{
  "num_hidden_layers": 11,
  "hidden_size": 160,
  "n_experts": 32,
  "experts_per_token": 2,
  "d_expert": 160,
  "d_shared_expert": 0,
  "hidden_act": "gelu",
  "moe_layers": [0, 2, 4, 6, 8, 10],
  "router_score": "sigmoid",
  "normalize_top_k": true,
  "routed_scale": 1.0,
  "balance_loss": 0.0122,
  "balance_bias": false,
  "router_cosine_scale": 20.0,
  "init_std_router": 0.0146,
  "lr_router": 0.00133,
  "num_attention_heads": 8,
  "num_key_value_heads": 8,
  "head_dim": 32,
  "vocab_size": 2048,
  "norm": "layernorm",
  "norm_place": "pre",
  "norm_eps": 1e-05,
  "positions": "alibi",
  "qk_norm": false,
  "attn_scale": 0.177,
  "tie_word_embeddings": true,
  "parallel_block": false,
  "init": "normal",
  "init_std_qkv": 0.028,
  "init_std_o": 0.00596,
  "init_std_up": 0.028,
  "init_std_down": 0.00596,
  "optimizer": "muon_variant",
  "learning_rate": 0.00727,
  "lr_mult_up": 1.22,
  "beta1": 0.95,
  "lr_head": 0.00734,
  "max_grad_norm": 0.5,
  "warmup_steps": 200,
  "schedule": "wsd",
  "decay_fraction": 0.391,
  "decay_shape": "linear",
  "final_lr_fraction": 0.0,
  "batch_tokens": [65536, 131072, 196608],
  "max_seq_len": 768,
  "doc_mask": true,
  "train_tokens": 419400000,
  "max_steps": 3576,
  "dataset": "wikipedia_en"
}
Below are experts of layer 2 (counted from 0) of a mixture-of-experts language model. Rows are named router (the router's row for the expert), up (a neuron's input weights, with its number), down (a neuron's output weights, with its number) and show model dimensions 0-159. Each number is 200 + 30 x the weight over its row's rms, rounded and kept within 0 to 999.
After each expert's rows: a language model's description of what the expert responds to. This comes from a sample of Wikipedia text that the model never trained on.

# expert 15
router,177,239,207,196,237,159,178,232,210,201,191,204,181,180,186,284,196,206,215,173,113,175,198,173,181,177,212,132,200,218,216,174,187,206,234,162,160,214,197,245,163,257,146,204,166,204,204,211,176,245,218,202,182,189,240,228,241,194,226,179,180,266,217,195,201,190,173,177,224,227,192,153,168,230,150,235,153,204,201,173,198,192,215,210,147,224,218,149,217,262,162,179,209,221,200,196,135,273,155,200,201,204,193,166,241,189,214,217,171,212,213,185,188,246,191,192,252,212,213,182,215,172,199,230,272,217,185,249,190,196,180,193,245,194,156,181,185,188,232,232,253,188,217,215,188,189,254,210,252,175,172,203,241,154,208,184,184,170,197,194
up0,161,170,229,197,198,155,180,173,168,153,231,220,213,209,164,229,266,167,175,196,175,230,234,153,200,239,233,219,217,218,210,203,183,193,177,206,160,212,175,249,179,125,188,224,210,128,162,185,189,219,199,191,230,196,206,211,241,206,190,172,237,263,198,192,202,212,171,159,216,204,204,188,180,253,168,208,202,184,199,210,197,151,217,212,224,204,242,213,207,232,195,157,175,221,163,220,194,230,193,218,217,172,223,227,222,202,204,246,218,259,238,196,206,239,219,188,149,134,196,153,240,139,144,195,193,161,218,249,253,225,186,204,187,144,214,212,154,225,220,214,198,250,230,215,158,167,212,216,211,223,197,178,211,131,191,200,133,211,260,176
down0,191,191,202,223,165,141,231,212,222,159,237,261,201,209,271,236,232,241,250,204,277,169,218,253,188,233,166,195,225,167,222,208,197,138,209,199,203,157,188,210,206,195,169,171,164,257,193,187,186,211,229,221,195,219,250,181,242,159,203,147,188,175,187,190,195,216,234,212,180,206,199,183,203,182,186,240,222,202,200,212,190,168,175,165,200,179,203,220,190,198,199,173,140,201,184,231,193,284,176,233,216,222,233,218,202,198,185,233,207,197,176,196,164,206,204,223,229,220,176,202,225,206,216,210,160,168,226,232,189,180,148,207,177,139,156,164,137,136,250,177,146,209,198,218,213,154,200,189,237,251,226,165,191,184,218,145,169,205,264,201
er pieces, periods, headings. The piece er inside words like Luzerne, periods in initials, abbreviations, list numbers and decimals, and == heading markers.

# expert 25
router,212,189,174,194,198,152,271,207,198,187,231,197,221,209,227,227,212,180,166,169,182,241,224,192,198,210,198,145,222,202,227,183,187,243,177,203,196,169,206,192,154,221,174,125,249,190,228,186,200,237,255,209,173,233,217,234,235,190,201,182,213,188,218,175,159,155,181,283,194,170,195,178,160,142,140,286,182,171,199,203,184,204,205,268,197,152,195,200,243,228,210,203,197,177,196,241,157,214,165,174,227,160,160,236,229,223,158,228,205,192,184,183,194,231,174,167,229,205,232,190,204,225,174,228,295,178,186,156,202,208,203,204,239,187,199,187,176,241,199,159,251,186,197,233,204,192,227,160,203,226,141,190,231,192,236,169,171,205,168,217
up0,207,213,173,181,183,148,185,198,218,203,209,167,111,184,234,205,193,172,175,161,261,178,250,223,122,197,232,163,183,276,171,207,163,176,240,247,269,200,201,166,204,175,207,199,219,214,182,194,177,202,173,303,160,199,213,222,197,197,201,156,163,238,212,196,207,231,209,214,178,179,220,116,151,183,180,253,197,133,173,228,247,223,192,256,174,189,208,185,229,201,237,155,239,197,188,216,231,208,173,228,233,181,206,243,186,186,165,209,163,200,184,212,169,213,175,174,226,176,210,242,184,203,194,220,224,182,166,156,196,237,210,236,216,190,189,210,205,187,198,203,216,218,167,236,178,220,237,208,248,190,188,233,241,196,218,192,227,218,175,185
down0,158,212,220,188,189,233,261,202,202,189,260,171,172,128,161,148,280,223,197,192,221,173,211,236,191,195,187,266,232,164,174,218,187,171,199,141,203,227,242,187,210,248,188,202,195,258,211,181,202,214,187,189,222,226,230,205,208,210,162,201,204,169,229,251,162,226,192,202,224,206,226,159,191,245,196,262,221,211,200,215,210,171,294,158,191,201,168,200,196,195,240,200,197,142,193,197,197,170,223,166,264,165,165,178,163,164,242,169,176,228,234,214,187,210,129,177,201,187,195,183,184,211,192,185,198,221,240,217,211,171,165,223,143,227,209,159,197,143,188,211,193,218,181,175,170,217,190,169,210,224,210,212,195,238,170,139,225,231,238,200
Stem-internal consonant pieces. Stem pieces like or, p, c, b, min, ul inside words after prefixes, as in rumors, memories, administered, bacterial, Border.

# expert 6
router,167,170,128,183,225,161,231,208,187,193,172,200,203,206,208,249,127,191,173,185,228,194,214,188,202,210,213,183,165,208,226,195,231,206,183,194,233,175,206,172,133,193,189,182,217,221,211,180,205,201,206,192,168,207,228,199,223,145,221,232,181,160,206,240,198,172,210,208,234,184,232,182,181,163,140,248,220,156,176,247,226,161,125,171,211,171,238,192,248,230,258,235,194,223,220,136,226,244,170,183,180,127,206,209,222,251,219,176,236,175,185,189,228,235,175,188,219,206,199,208,194,239,205,219,196,228,207,166,193,267,144,225,233,167,225,224,199,263,191,147,218,191,256,181,245,217,179,217,180,206,225,228,183,178,211,214,129,160,194,184
up0,138,207,169,229,171,175,205,178,124,223,187,251,186,206,248,259,190,190,195,192,192,200,179,192,201,221,201,182,232,185,168,169,204,228,175,178,212,191,178,184,230,146,209,224,188,185,199,237,205,172,242,219,151,225,225,231,211,200,170,181,157,197,193,178,222,180,273,178,253,223,194,219,167,217,237,220,237,201,197,148,171,172,170,192,166,169,204,180,250,199,209,221,207,243,212,191,136,164,197,187,137,193,190,231,194,216,155,270,200,210,225,160,231,166,243,156,206,193,216,225,198,258,225,188,205,167,183,234,164,212,224,237,204,215,207,218,202,226,138,175,171,204,219,161,197,198,223,184,226,230,261,226,201,143,172,244,113,236,205,219
down0,232,213,212,188,228,207,171,184,184,198,229,214,234,225,225,206,209,273,182,190,238,180,205,211,191,135,191,136,199,223,228,212,225,231,180,261,192,191,153,216,219,177,144,225,256,204,194,209,264,193,177,198,187,210,198,183,163,218,190,220,193,180,238,170,203,254,237,207,196,195,156,197,179,164,160,204,178,143,208,246,256,188,245,188,175,237,167,210,181,248,152,226,196,206,235,190,189,183,190,209,225,151,188,180,225,188,210,235,163,210,230,199,164,245,206,177,191,202,214,198,141,158,252,212,193,221,182,153,123,183,243,181,265,206,169,251,207,234,210,192,207,200,206,256,182,165,167,151,233,161,187,182,191,260,146,171,176,212,182,187
Table pipes, early word pieces. Table cell pipes, the word the, and early pieces inside words such as und in Sundance, li in living, co, ex.

# expert 24
router,212,214,211,192,158,174,188,213,156,158,257,218,271,151,195,213,161,166,136,251,180,195,183,163,194,186,208,198,223,215,167,220,193,215,201,211,81,240,235,186,179,210,185,171,234,171,194,207,181,180,231,184,215,155,193,182,213,208,235,213,230,218,210,217,176,157,209,234,201,176,205,138,220,197,180,247,160,194,143,210,209,140,191,176,172,229,229,128,243,205,221,214,184,227,205,168,217,189,165,173,220,202,248,247,218,197,205,193,248,212,188,205,205,250,173,178,214,192,189,224,235,193,214,261,229,196,224,234,198,194,145,229,237,189,212,302,186,165,209,188,207,149,199,203,253,175,195,210,205,189,206,202,228,159,222,203,198,208,193,185
up0,177,171,184,234,216,220,193,192,144,194,215,201,308,134,178,215,146,155,151,149,219,221,234,183,190,228,214,193,230,198,159,167,167,180,209,207,173,173,206,232,180,266,214,221,186,193,198,180,174,175,225,165,228,179,167,264,172,163,248,224,221,207,223,175,214,225,168,186,211,167,169,187,234,206,206,262,287,225,219,202,174,175,252,213,203,247,229,215,194,191,173,245,223,230,168,216,240,185,249,182,185,257,205,159,182,216,166,231,191,170,186,224,211,197,195,201,223,233,194,220,177,202,194,157,244,174,169,186,169,209,158,220,204,201,203,248,200,157,180,192,169,226,178,153,199,183,209,163,251,169,219,243,198,194,194,211,147,213,200,214
down0,215,161,216,193,185,151,216,171,171,230,244,177,154,221,205,204,208,218,183,193,159,166,184,263,177,177,146,189,197,131,182,211,241,167,184,177,234,181,151,193,188,204,167,158,174,206,225,218,226,223,195,219,214,210,176,243,186,234,181,241,226,165,212,179,178,223,207,168,166,240,227,123,210,191,205,208,193,194,158,261,151,162,222,221,194,182,248,232,152,188,215,165,251,220,189,230,158,141,220,182,233,240,239,197,238,180,212,222,218,241,272,179,197,178,206,181,241,201,179,185,240,231,184,193,231,193,213,191,176,211,196,194,217,201,152,199,176,176,216,181,243,224,223,238,207,225,258,190,166,147,203,170,180,251,168,219,247,184,209,271
Capitals starting lines or cells. First letters or words at line, cell or heading starts, often capitals after newline, pipe or quote, such as The, P, S, ===.

# expert 4
router,163,230,166,154,180,124,182,223,112,194,230,226,214,205,173,215,202,187,221,209,205,191,190,161,228,148,209,210,207,224,153,166,166,261,224,166,177,196,207,148,194,237,205,126,171,198,188,282,224,217,220,179,128,253,138,199,179,242,242,195,204,244,176,249,218,165,192,235,149,226,190,211,214,233,197,192,191,206,205,219,235,205,167,163,213,213,206,191,214,192,199,174,209,256,205,197,207,244,137,153,204,227,194,196,223,223,197,177,199,153,252,207,211,241,129,209,206,191,247,196,181,220,204,198,192,157,223,230,174,165,210,237,212,181,170,248,220,206,203,172,212,201,240,224,239,218,255,223,210,207,195,197,181,213,205,205,171,191,174,203
up0,185,239,189,210,197,179,173,222,205,160,165,222,206,151,195,211,213,187,157,156,211,162,184,156,161,165,201,256,236,202,221,162,140,181,208,201,164,234,151,208,247,183,174,194,170,201,199,249,233,185,215,217,193,222,226,184,234,190,203,240,176,130,220,203,188,223,160,260,181,205,223,199,227,238,167,180,223,202,268,191,219,189,220,178,193,140,202,172,209,288,169,194,141,200,218,216,223,228,177,212,151,186,102,222,191,226,175,189,204,198,240,226,216,221,157,204,190,245,227,258,211,216,173,221,189,220,192,180,204,170,225,256,238,177,194,205,255,223,156,201,203,190,187,173,189,229,234,221,246,196,188,191,260,199,173,206,148,183,193,214
down0,168,212,210,202,273,168,184,192,202,210,236,248,146,188,121,228,227,134,153,181,217,200,222,235,250,210,209,249,255,205,210,181,161,231,156,209,212,260,170,186,237,156,217,189,183,155,165,240,222,208,165,166,250,187,161,204,233,181,214,231,213,198,263,178,196,237,151,187,178,157,189,175,172,242,212,208,225,187,133,197,189,156,206,205,217,218,184,216,144,265,196,183,183,217,191,248,170,235,205,250,206,259,163,171,174,178,201,201,198,135,231,219,177,218,201,197,215,213,177,161,185,244,163,199,192,168,249,224,173,223,194,193,237,179,210,230,202,227,189,236,173,192,202,204,198,187,190,177,217,208,183,167,206,202,236,189,166,203,181,242
Indefinite articles. The articles a and an, plus A, An, This, and United before States, and odd pieces like the w in www or Harwell.

# expert 29
router,181,214,173,215,209,172,211,223,193,126,153,214,195,183,180,175,186,169,226,202,197,137,196,180,189,184,212,171,185,165,195,139,150,252,198,172,178,190,200,224,199,216,258,184,225,165,252,160,204,192,176,257,205,233,189,202,171,178,207,216,194,247,207,215,186,185,207,196,265,184,218,167,192,178,222,207,178,175,132,234,241,214,200,251,208,189,215,174,283,163,213,166,192,252,181,210,211,252,236,175,254,155,155,231,211,242,199,213,236,204,262,190,271,218,140,168,224,166,202,205,222,202,189,173,229,221,244,207,220,204,184,214,190,263,156,189,236,186,180,218,200,211,246,194,252,176,182,179,166,203,135,181,167,218,214,191,188,180,197,193
up0,203,219,184,128,239,197,184,185,194,174,229,239,222,207,218,179,204,199,257,246,189,201,188,199,176,242,205,205,215,196,205,221,195,260,181,225,152,223,233,219,190,180,250,200,190,150,219,221,178,189,216,207,169,213,217,200,222,176,192,191,173,170,190,194,186,235,159,263,223,208,179,149,195,217,208,236,168,143,181,155,177,227,241,272,138,172,213,206,196,229,235,167,221,205,169,251,228,207,172,251,184,199,229,189,205,214,181,218,139,183,231,249,225,128,212,173,260,160,171,264,187,218,180,239,212,217,269,182,183,164,233,205,192,173,192,174,199,189,225,218,212,179,192,226,160,178,241,152,189,198,161,151,168,213,179,162,251,192,153,196
down0,195,167,200,220,202,263,187,168,220,184,217,170,237,191,207,199,199,179,157,180,163,184,174,222,197,203,99,239,178,125,188,194,160,220,234,196,221,253,205,163,184,241,185,231,248,227,228,182,182,194,206,155,148,193,229,228,200,190,134,179,250,174,174,225,200,188,249,238,205,199,191,193,260,227,205,221,209,227,208,175,196,200,154,187,183,146,178,221,212,181,165,223,200,208,214,154,195,184,188,179,219,223,228,224,190,183,225,166,242,189,203,178,193,190,201,216,194,194,242,233,205,192,207,155,147,211,235,233,138,181,177,202,225,225,183,253,221,298,176,230,160,137,219,207,210,231,184,177,179,178,226,195,276,221,181,213,235,222,212,172
Line breaks after sentences/tables. Line breaks ending sentences, headings, table rows and list items, plus section heading == marks and a few mid-word pieces.

# expert 1
router,167,235,174,210,269,187,209,162,204,210,222,186,244,180,189,187,152,203,231,154,188,212,198,195,209,166,209,188,225,219,152,160,189,206,212,199,151,219,264,148,185,217,165,151,201,218,245,190,224,174,250,176,176,213,245,238,232,203,185,154,211,216,207,167,241,212,177,234,223,168,188,195,174,243,246,217,146,192,118,185,210,179,195,189,227,184,192,168,209,192,200,225,191,186,219,193,171,169,162,175,219,192,220,137,219,245,213,202,191,162,200,215,195,241,166,236,205,173,231,275,208,196,257,211,200,276,204,166,190,206,224,199,250,172,180,196,183,206,180,183,254,171,190,227,258,172,201,175,199,198,139,235,200,174,264,248,187,197,158,169
up0,184,166,218,244,210,159,216,200,189,188,232,200,185,179,147,183,223,210,248,174,156,157,282,210,243,202,193,235,245,201,203,215,194,161,252,241,189,182,176,196,160,202,206,163,230,215,211,210,166,213,194,255,225,227,152,184,226,189,195,127,248,219,175,242,168,172,163,140,209,190,255,206,210,272,192,230,133,166,239,184,202,208,217,165,125,172,241,201,212,222,231,198,212,187,200,193,189,197,270,178,168,198,171,183,149,200,238,189,204,166,225,195,263,221,155,200,198,189,194,245,211,191,199,189,210,236,189,166,179,248,142,216,219,216,210,211,187,162,201,159,147,208,206,209,172,192,219,202,192,226,225,235,188,234,188,179,210,196,147,185
down0,199,204,202,189,172,149,239,174,179,219,179,220,165,219,207,216,168,176,261,177,228,170,209,209,235,238,143,232,149,194,177,193,144,183,203,195,205,206,194,230,197,220,206,224,243,205,190,201,139,177,141,242,203,207,157,183,243,159,223,207,248,210,264,241,176,209,251,172,168,208,234,198,199,153,207,167,170,205,261,232,172,213,209,176,181,189,223,177,219,198,221,215,214,202,183,246,228,230,246,227,165,161,194,183,147,265,204,163,200,169,237,216,201,204,165,192,168,224,233,155,230,234,153,246,125,180,216,174,202,191,202,213,211,220,166,165,216,162,202,211,200,222,201,153,182,133,174,220,199,261,181,215,184,223,205,243,216,176,256,230
Word-initial vowel pieces. First pieces of words after a capital or prefix, mostly vowels and short stems like o, i, im, ad, as in F-o-unded, un-i-forms, est-im-ated.

# expert 21
router,202,147,156,161,193,184,198,190,153,159,185,153,206,221,223,238,192,184,183,210,212,249,223,196,201,181,256,216,206,179,208,139,198,191,221,212,209,231,211,199,176,232,214,208,181,248,235,188,131,253,248,178,204,175,180,214,202,206,186,223,227,220,217,223,218,150,179,201,228,219,222,166,224,205,160,201,210,217,209,132,250,222,199,162,191,219,217,140,197,207,216,174,268,185,233,213,220,171,161,169,211,198,190,257,239,257,215,204,191,215,167,179,263,249,227,179,199,200,225,186,193,202,192,182,228,193,205,184,215,188,179,202,218,156,197,199,183,123,271,187,217,180,190,172,225,123,239,202,248,197,100,193,184,165,221,178,164,171,196,176
up0,188,309,201,194,198,200,243,218,208,220,163,181,242,217,174,207,232,161,200,225,213,200,189,243,217,235,256,172,206,190,210,206,150,214,190,205,223,227,204,227,179,260,262,249,231,161,229,168,164,212,212,153,201,176,212,197,192,223,209,193,240,215,191,170,199,252,162,215,247,182,185,194,230,264,144,198,140,226,198,200,190,164,163,214,116,237,211,168,195,252,207,162,185,207,159,179,245,163,158,161,194,189,192,211,200,174,214,236,154,209,208,210,174,166,185,233,197,209,230,167,205,201,157,195,203,211,210,202,141,228,277,189,185,239,147,213,163,177,172,171,225,160,211,179,197,160,212,203,179,222,224,174,189,208,188,214,158,212,171,195
down0,183,165,213,246,195,215,183,208,226,219,211,233,239,212,238,184,237,148,245,207,207,223,159,208,216,205,195,235,230,202,219,208,222,228,174,161,190,208,178,164,211,191,186,200,163,165,243,219,181,119,184,168,144,228,199,195,234,184,191,191,181,157,255,179,198,125,153,175,192,205,168,151,158,207,223,237,131,200,184,191,181,205,179,259,207,197,177,154,190,221,210,232,223,213,211,202,176,226,256,180,200,258,206,200,201,204,194,223,234,188,196,161,217,248,174,178,124,200,219,218,210,214,207,188,212,178,162,176,219,176,204,227,241,239,166,158,243,215,158,248,201,191,188,209,198,225,188,178,157,192,205,244,240,149,200,244,291,165,197,249
Word-completing pieces after stems. Pieces ending or continuing a stem, such as on, ation, d, et, ent, as in weapon, Location, Squadron, cassette, reagents.

# expert 22
router,182,272,215,214,178,226,273,223,179,159,217,166,224,206,135,243,202,149,195,212,177,179,194,197,245,213,183,186,200,231,196,206,216,193,216,180,165,177,223,219,98,177,192,163,194,197,220,168,189,192,227,207,154,172,188,218,223,209,202,178,198,169,185,201,235,176,187,217,186,197,227,168,257,235,195,221,211,178,174,204,172,219,245,184,183,158,214,122,223,238,216,266,224,234,189,171,170,221,220,198,199,187,261,206,254,243,127,191,172,211,198,223,185,256,175,157,213,182,209,223,180,218,202,172,231,243,186,232,208,187,222,222,175,177,219,219,204,226,250,249,165,141,172,164,196,218,191,191,207,203,150,237,207,204,222,228,158,132,201,218
up0,201,243,275,202,175,189,198,212,189,177,193,226,197,182,135,208,165,159,223,171,133,207,195,229,270,171,218,229,207,200,204,196,198,222,208,154,148,237,132,167,225,213,247,160,262,209,197,212,145,220,149,234,181,171,139,210,283,201,223,173,168,207,194,229,225,186,173,204,169,263,179,226,268,196,162,179,217,218,245,216,175,262,215,187,207,204,222,212,182,200,180,141,183,203,216,196,235,228,205,166,165,191,167,195,184,183,225,245,234,179,179,164,165,238,186,190,223,217,208,251,177,175,211,224,182,232,183,196,249,215,190,194,223,193,176,212,218,219,194,251,193,148,164,196,160,199,175,196,179,164,202,224,214,191,193,249,175,220,205,215
down0,222,235,223,212,242,252,186,185,233,188,190,180,192,240,162,229,254,183,179,206,143,232,164,165,250,231,168,206,191,159,142,243,169,189,157,221,226,148,207,198,178,248,151,186,153,154,193,249,199,185,259,172,208,204,207,210,179,216,189,221,183,181,192,144,184,222,164,168,243,228,174,183,167,229,220,174,154,226,182,238,181,200,224,193,196,184,207,216,256,181,194,215,183,244,267,194,203,152,178,273,134,197,202,231,148,206,189,202,264,188,169,179,130,200,227,187,235,178,225,229,182,187,177,228,198,217,207,236,211,187,223,213,228,215,229,221,164,175,211,230,186,166,207,201,186,242,215,178,176,193,165,182,239,194,220,165,240,180,233,227
Capital-letter acronym pieces. Single capitals and consonant pieces inside acronyms and call signs like WRC, XECSAB, RGS, plus k, g, op, ish in words.

# expert 20
router,202,198,156,234,195,199,187,196,193,145,180,190,185,140,223,235,152,204,166,202,197,166,208,178,184,164,194,258,216,244,207,160,222,187,186,166,169,192,212,202,158,235,224,161,170,251,240,145,232,180,195,224,159,182,132,224,216,204,202,188,166,232,186,231,218,215,135,242,177,215,228,197,195,183,201,275,174,145,196,205,211,230,246,176,161,181,189,199,182,162,219,187,176,255,204,170,226,207,149,178,283,215,237,225,229,223,172,180,228,228,213,239,239,179,135,229,242,132,213,212,218,185,221,192,229,222,178,248,205,221,213,228,251,226,209,211,159,221,217,167,183,222,229,180,187,233,211,198,236,153,182,174,206,217,229,184,200,200,211,152
up0,250,163,147,198,245,234,184,217,234,224,224,250,234,246,261,236,230,166,216,249,204,252,192,190,207,194,201,180,193,235,224,198,172,166,130,187,156,217,190,232,158,225,201,208,158,229,214,176,151,199,201,148,226,237,189,194,192,207,160,216,195,244,169,171,210,220,191,240,179,169,192,221,183,148,198,254,220,173,229,223,200,226,227,168,200,228,228,181,176,179,130,166,219,210,238,192,175,183,181,197,176,217,194,164,160,220,179,209,233,224,181,145,229,241,191,225,196,202,203,238,218,151,166,242,172,252,161,156,217,219,184,202,187,184,185,222,198,179,270,197,174,198,160,216,166,209,179,191,202,261,162,183,218,148,159,221,202,222,189,263
down0,244,189,168,204,186,191,238,201,190,178,181,223,176,246,180,198,192,193,242,189,235,237,226,195,186,181,216,181,194,163,256,197,214,206,195,240,202,147,157,215,235,218,197,204,262,204,186,201,259,213,169,224,234,165,215,212,164,311,218,200,210,186,168,177,182,236,193,226,218,207,185,179,214,137,131,205,166,205,171,217,191,219,246,226,199,231,227,229,233,181,188,158,181,143,152,238,195,210,227,180,202,205,216,198,194,193,226,216,217,189,220,185,167,155,170,201,209,182,162,202,259,190,224,198,185,170,176,196,177,251,241,245,192,232,206,250,162,200,157,176,208,239,220,164,221,194,218,225,125,208,218,146,139,236,197,146,153,223,159,172
Foreign name syllables. Middle syllables of foreign personal and place names, like man in Suleyman, ter in Yekaterina, na, ka, ko, ni.

# expert 23
router,207,192,147,250,176,208,191,180,166,164,226,210,262,180,251,175,164,193,186,228,187,189,210,206,240,136,214,173,209,177,169,159,187,271,211,204,198,227,224,224,160,182,177,199,230,225,216,221,136,172,192,152,172,208,197,176,195,226,218,190,221,242,186,234,209,217,183,253,187,223,183,171,180,198,213,208,182,190,141,189,230,193,113,161,143,153,229,183,210,184,222,208,171,188,197,205,175,239,173,165,223,180,247,157,257,194,192,191,188,232,173,218,273,205,167,173,192,217,203,172,225,259,186,212,202,187,231,207,232,194,154,199,226,224,214,224,142,213,245,191,237,207,233,221,200,237,203,235,268,150,145,234,219,217,197,207,174,210,153,221
up0,163,125,172,223,224,142,200,192,220,162,227,205,235,242,192,260,214,155,193,269,199,182,189,196,221,207,224,210,217,234,168,163,199,256,186,183,150,182,219,164,190,174,201,178,221,210,231,220,202,258,175,206,211,213,196,172,233,216,190,163,188,215,221,237,207,179,168,235,201,207,190,175,248,242,274,178,200,218,181,193,184,168,196,214,149,197,198,217,146,160,240,177,167,188,222,188,193,187,185,199,225,129,180,212,143,167,227,186,186,196,149,246,188,212,185,218,261,159,172,207,157,156,211,184,212,222,204,200,189,244,272,185,159,180,227,265,210,195,144,225,168,222,243,223,192,234,229,188,191,201,182,180,160,223,178,161,190,226,231,242
down0,195,237,232,201,176,189,239,255,225,122,209,195,193,191,86,205,195,229,173,219,241,222,210,210,211,167,138,230,227,169,208,251,156,163,195,209,175,172,198,178,176,183,187,226,191,228,194,174,243,184,185,219,214,257,200,158,167,254,213,187,165,239,204,232,208,216,170,218,231,197,200,205,158,168,214,210,145,195,176,176,247,198,157,231,171,196,211,233,192,190,240,211,223,170,188,182,209,220,235,189,165,232,220,252,226,218,267,201,162,210,206,182,229,244,205,167,207,241,223,175,178,212,242,170,193,273,216,161,207,179,244,171,256,150,153,199,165,200,204,214,204,173,171,141,193,190,187,168,185,182,184,184,205,216,245,230,223,198,181,182
Capitalized name beginnings. First pieces of capitalized names and words after the, of or in, such as S, G, Mar, Jo, plus el in Angel, Mendelssohn.

# expert 17
router,198,183,153,222,180,200,234,209,184,182,193,154,209,207,216,180,121,140,179,201,178,170,223,205,210,192,238,188,178,226,144,174,175,244,167,198,213,201,202,209,172,201,249,185,195,182,219,211,147,185,208,201,198,262,220,247,243,208,210,209,185,181,200,198,192,207,158,207,205,205,239,152,189,203,115,279,163,199,208,216,246,183,250,183,200,201,170,180,237,210,167,212,191,246,214,168,182,187,187,133,232,190,204,186,185,184,202,203,199,191,177,240,253,254,207,230,281,197,318,202,212,216,216,232,224,200,234,229,234,187,151,225,228,188,219,211,201,182,224,188,221,194,212,222,161,202,171,193,176,211,167,208,226,158,186,177,160,164,220,144
up0,168,173,200,249,207,199,207,206,168,216,197,190,189,127,234,243,179,248,133,138,168,259,182,156,179,178,190,213,202,197,169,156,173,147,192,247,190,225,201,275,215,214,231,176,229,206,170,187,178,197,239,215,250,163,230,222,214,241,244,239,221,203,204,214,187,164,164,212,202,152,193,172,142,207,245,218,158,170,254,182,177,213,183,236,232,204,220,208,158,167,181,170,250,155,184,224,173,179,279,155,200,209,237,196,160,175,205,226,200,268,234,217,221,210,197,235,226,207,184,216,177,152,168,202,189,191,203,192,206,211,181,198,270,218,176,177,156,194,224,209,196,242,226,223,211,205,199,177,181,182,186,177,142,177,233,213,213,204,208,224
down0,130,272,182,179,167,276,188,198,262,157,227,228,237,244,171,192,180,179,218,198,212,248,171,223,219,261,220,218,240,234,139,205,194,216,170,231,212,186,228,241,224,203,234,197,190,194,219,187,157,139,165,197,146,209,252,169,206,198,226,228,184,232,184,193,212,201,242,201,192,177,205,205,221,185,189,169,238,177,229,204,133,197,223,213,208,231,155,185,196,142,190,193,174,261,205,163,199,149,166,161,192,203,149,176,192,211,230,239,186,201,203,191,139,221,171,192,203,188,205,201,223,258,217,175,259,185,200,209,229,193,229,157,145,180,209,183,263,221,190,172,226,187,203,224,157,185,183,236,214,178,146,187,170,187,218,220,219,210,216,177
Table cell separators. Pipe separators between cells in tables of numbers, results or statistics, plus colons, semicolons, opening quotes, degree signs and equals signs.

# expert 19
router,209,176,166,209,224,194,179,187,199,169,238,197,221,196,175,216,204,191,218,221,143,134,192,167,218,164,219,196,153,220,184,223,146,202,219,200,191,203,227,165,187,247,202,201,199,136,213,193,172,227,164,199,248,182,233,195,237,187,259,191,186,219,212,250,200,160,139,267,245,203,179,177,236,251,127,233,188,216,247,201,228,193,165,161,183,201,214,217,214,207,251,260,175,222,158,216,208,244,139,182,203,194,204,166,213,230,220,197,202,223,246,187,226,207,219,161,253,144,177,222,182,193,236,180,209,188,218,142,195,166,161,236,244,230,153,229,198,238,203,169,188,159,185,202,207,185,193,212,214,211,181,184,190,237,210,180,155,118,157,205
up0,203,230,262,171,207,133,198,268,171,206,232,195,163,209,146,198,266,211,179,170,174,222,171,172,293,243,196,218,149,140,199,235,213,223,199,210,213,215,245,181,169,166,192,149,170,186,197,207,183,210,196,209,190,170,187,242,213,180,205,199,196,172,170,200,213,191,179,251,241,180,203,270,241,132,182,155,213,218,191,214,178,214,217,233,187,220,227,169,208,199,173,173,229,198,229,198,185,164,217,193,190,172,196,180,195,220,210,225,206,199,222,162,163,211,172,182,219,183,248,230,181,238,225,156,177,206,185,167,151,192,142,214,264,205,173,231,180,207,240,186,213,224,220,223,218,256,135,187,219,228,182,230,164,233,268,206,185,190,176,172
down0,190,192,224,185,178,165,205,172,239,133,169,223,244,194,132,177,211,157,245,189,212,220,216,241,216,208,223,237,231,179,163,190,186,226,212,250,177,174,203,178,197,154,157,194,171,241,233,194,169,236,200,229,183,261,181,225,224,225,216,198,242,181,197,229,136,227,190,256,190,209,199,207,236,197,203,278,220,212,219,202,171,134,157,206,191,170,223,197,227,180,174,189,131,240,164,226,184,230,221,168,193,191,256,255,199,217,222,205,229,190,170,216,197,164,153,226,160,168,169,210,188,148,158,210,236,209,200,211,196,183,215,231,200,186,124,198,169,179,190,212,210,197,218,194,217,256,209,160,183,237,217,249,170,144,234,189,196,247,193,179
Vowel-linked inner pieces. Short inner word pieces, chiefly y, re, ri, se, ol, as in they, any, phenyl, Breed, tools, after a consonant onset.